Below are experts of layer 2 (counted from 0) of a mixture-of-experts language model. Rows are named router (the router's row for the expert), gate (a neuron's input weights, with its number), up (a neuron's input weights, with its number), down (a neuron's output weights, with its number) and show model dimensions 64-127. Each number is 200 + 40 x the weight over its row's rms, rounded and kept within 0 to 999.
After each expert's rows: "gets" lists some tokens that make up at least twice as much of what it gets as of all text; "comes after" lists some tokens at least twice as common just before its tokens as in all text. This comes from a sample of Wikipedia text that the model never trained on. Tokens count by the router's weight.

# expert 0
router,213,229,153,223,223,212,168,135,218,128,121,157,175,200,158,215,237,182,222,133,238,232,213,226,171,230,225,222,206,226,196,185,101,174,181,208,167,191,241,225,215,246,177,219,199,172,194,188,218,215,147,164,188,275,139,157,229,244,219,221,212,234,214,247
gate0,193,156,241,197,257,132,238,224,299,224,217,202,237,273,204,290,167,195,162,137,162,125,201,156,164,174,169,192,191,192,223,206,231,175,182,260,219,213,178,162,186,143,228,169,276,304,217,167,169,184,117,162,196,226,195,164,231,144,201,199,292,221,267,161
up0,248,219,185,192,188,203,115,210,135,254,169,128,218,210,212,231,204,225,235,240,253,214,174,205,265,279,233,258,176,214,140,187,190,171,186,150,208,181,217,159,162,175,194,192,184,157,187,260,173,211,223,237,189,187,260,231,160,290,241,241,194,226,214,178
down0,221,244,185,245,249,156,211,252,192,247,173,225,187,208,185,145,173,172,262,248,208,220,198,200,141,238,213,230,242,130,131,177,188,202,265,147,193,228,211,244,210,220,191,175,120,147,196,249,149,173,214,181,189,195,230,102,210,136,161,145,156,154,159,197
gets: " ", "200", "199", "198", "197", "196"
comes after: " ", " in", " (", " is", " In", " from"

# expert 25
router,240,172,168,199,258,192,190,190,162,237,289,248,90,152,238,226,169,248,198,206,226,240,213,208,211,281,144,197,154,204,134,243,248,193,180,103,271,270,124,214,200,218,170,210,176,214,189,171,190,183,250,207,226,197,125,130,205,252,200,201,176,247,156,238
gate0,201,126,167,201,182,232,194,168,156,220,180,189,201,103,248,289,153,227,197,212,209,225,233,242,265,200,188,228,123,250,281,237,197,221,213,196,152,231,238,231,233,135,129,168,217,241,229,167,145,205,231,221,217,215,248,125,191,176,169,226,202,258,219,181
up0,177,194,214,164,190,224,202,271,244,243,254,231,238,254,210,186,235,196,219,181,190,126,199,169,165,183,126,165,176,182,164,199,266,212,194,177,118,186,204,204,204,343,275,231,215,150,157,217,166,130,193,227,144,189,236,258,202,239,189,202,206,181,168,230
down0,174,175,181,205,224,190,217,186,214,273,190,199,259,217,194,160,168,136,219,279,219,146,224,213,201,119,142,251,224,177,163,171,157,210,235,209,175,183,213,218,249,263,178,224,235,209,218,249,98,235,244,154,199,155,174,272,119,187,175,169,256,243,197,269
gets: " the", "201", "2", "200", "–", "7"
comes after: " ", " the", "201", " in", "200", "202"

# expert 57
router,257,232,164,173,145,209,137,184,208,142,180,243,202,199,209,275,221,204,193,161,196,177,224,171,263,202,249,146,167,303,167,183,252,205,207,162,191,252,257,186,221,202,155,208,163,163,204,190,223,182,188,205,262,219,215,179,169,193,179,191,232,229,254,258
gate0,154,228,156,133,136,200,196,247,227,155,214,248,168,165,302,264,262,193,188,173,166,254,208,270,188,194,244,170,171,179,185,275,194,162,145,216,193,289,173,170,212,223,190,136,225,225,197,215,141,232,157,148,196,185,166,133,147,223,240,213,188,251,155,189
up0,146,216,190,109,185,193,237,208,240,60,229,248,211,184,187,275,282,244,191,153,109,225,215,215,173,148,250,151,214,226,236,252,223,190,195,188,178,249,199,236,211,216,233,222,294,199,235,105,216,235,109,153,173,190,283,204,200,179,279,139,153,236,153,182
down0,181,217,164,195,240,165,164,182,197,143,244,178,252,212,177,202,197,222,183,155,135,184,214,247,209,168,199,185,196,178,153,221,244,178,263,251,229,167,219,241,182,205,188,163,289,212,79,149,188,247,270,259,203,218,222,245,224,181,188,159,185,208,190,199
gets: "0", "4", "3", "8", "5", "7"
comes after: " ", "201", "200", "202", "199", "0"

# expert 46
router,198,210,256,222,239,260,178,315,205,178,210,226,208,199,214,194,198,227,222,232,148,251,309,201,256,208,149,246,252,186,267,158,219,273,223,175,177,248,184,172,201,191,181,185,172,144,289,254,177,177,173,151,186,190,224,193,180,197,249,143,243,221,224,152
gate0,239,212,178,73,242,168,271,185,246,189,180,208,251,160,202,219,203,176,223,263,144,228,227,180,208,242,161,264,222,198,237,255,150,139,207,198,234,211,202,217,226,207,234,162,162,208,184,153,203,186,140,245,166,256,193,194,221,175,233,196,244,183,219,231
up0,174,245,242,266,136,152,177,180,195,226,258,226,124,266,177,206,265,271,217,201,190,174,245,240,214,173,171,140,243,210,172,188,244,234,235,185,148,206,204,234,225,216,198,302,243,198,188,227,199,189,177,231,271,281,236,246,217,206,177,240,114,100,135,202
down0,188,201,237,236,192,222,176,211,248,203,179,176,168,158,212,174,147,175,236,185,201,185,270,201,231,141,211,205,152,181,185,149,215,259,192,219,201,287,163,150,207,270,104,222,254,184,211,250,248,187,227,161,226,173,205,195,222,192,167,218,202,133,140,123
gets: "0", "1", "6", "9", "5", "8"
comes after: " ", "–", ".", " (", "200", "199"

# expert 53
router,249,221,290,133,232,153,205,123,226,168,184,193,143,192,203,146,170,202,123,241,236,222,201,163,317,182,283,193,204,253,247,222,276,160,178,193,171,192,320,257,228,223,169,168,196,156,227,194,244,164,191,183,215,200,215,168,268,176,170,184,128,249,153,230
gate0,226,230,113,196,220,233,178,242,239,214,213,195,211,147,222,146,129,199,201,182,163,175,154,160,229,225,239,207,167,259,270,200,270,217,236,222,214,261,183,179,172,148,188,246,241,243,249,206,198,199,237,229,244,188,205,224,114,81,135,245,149,202,168,181
up0,194,148,235,147,204,266,191,293,192,142,208,204,241,265,212,240,278,204,223,202,207,202,207,250,199,144,190,166,201,144,134,217,228,125,236,151,227,197,226,173,228,151,209,253,185,228,176,180,128,274,272,156,192,172,173,202,196,223,238,186,195,239,211,145
down0,162,176,160,213,225,205,232,216,208,214,198,198,244,193,173,172,190,162,206,209,155,207,157,160,241,108,144,163,179,189,216,215,96,196,211,238,199,209,176,174,208,110,267,216,182,254,165,255,179,151,214,200,181,303,195,253,275,130,187,264,249,223,162,190
gets: " ", ".", "201", "200", "|", "202"
comes after: " |", " ", "|", " (", " |\n", ".\n\n"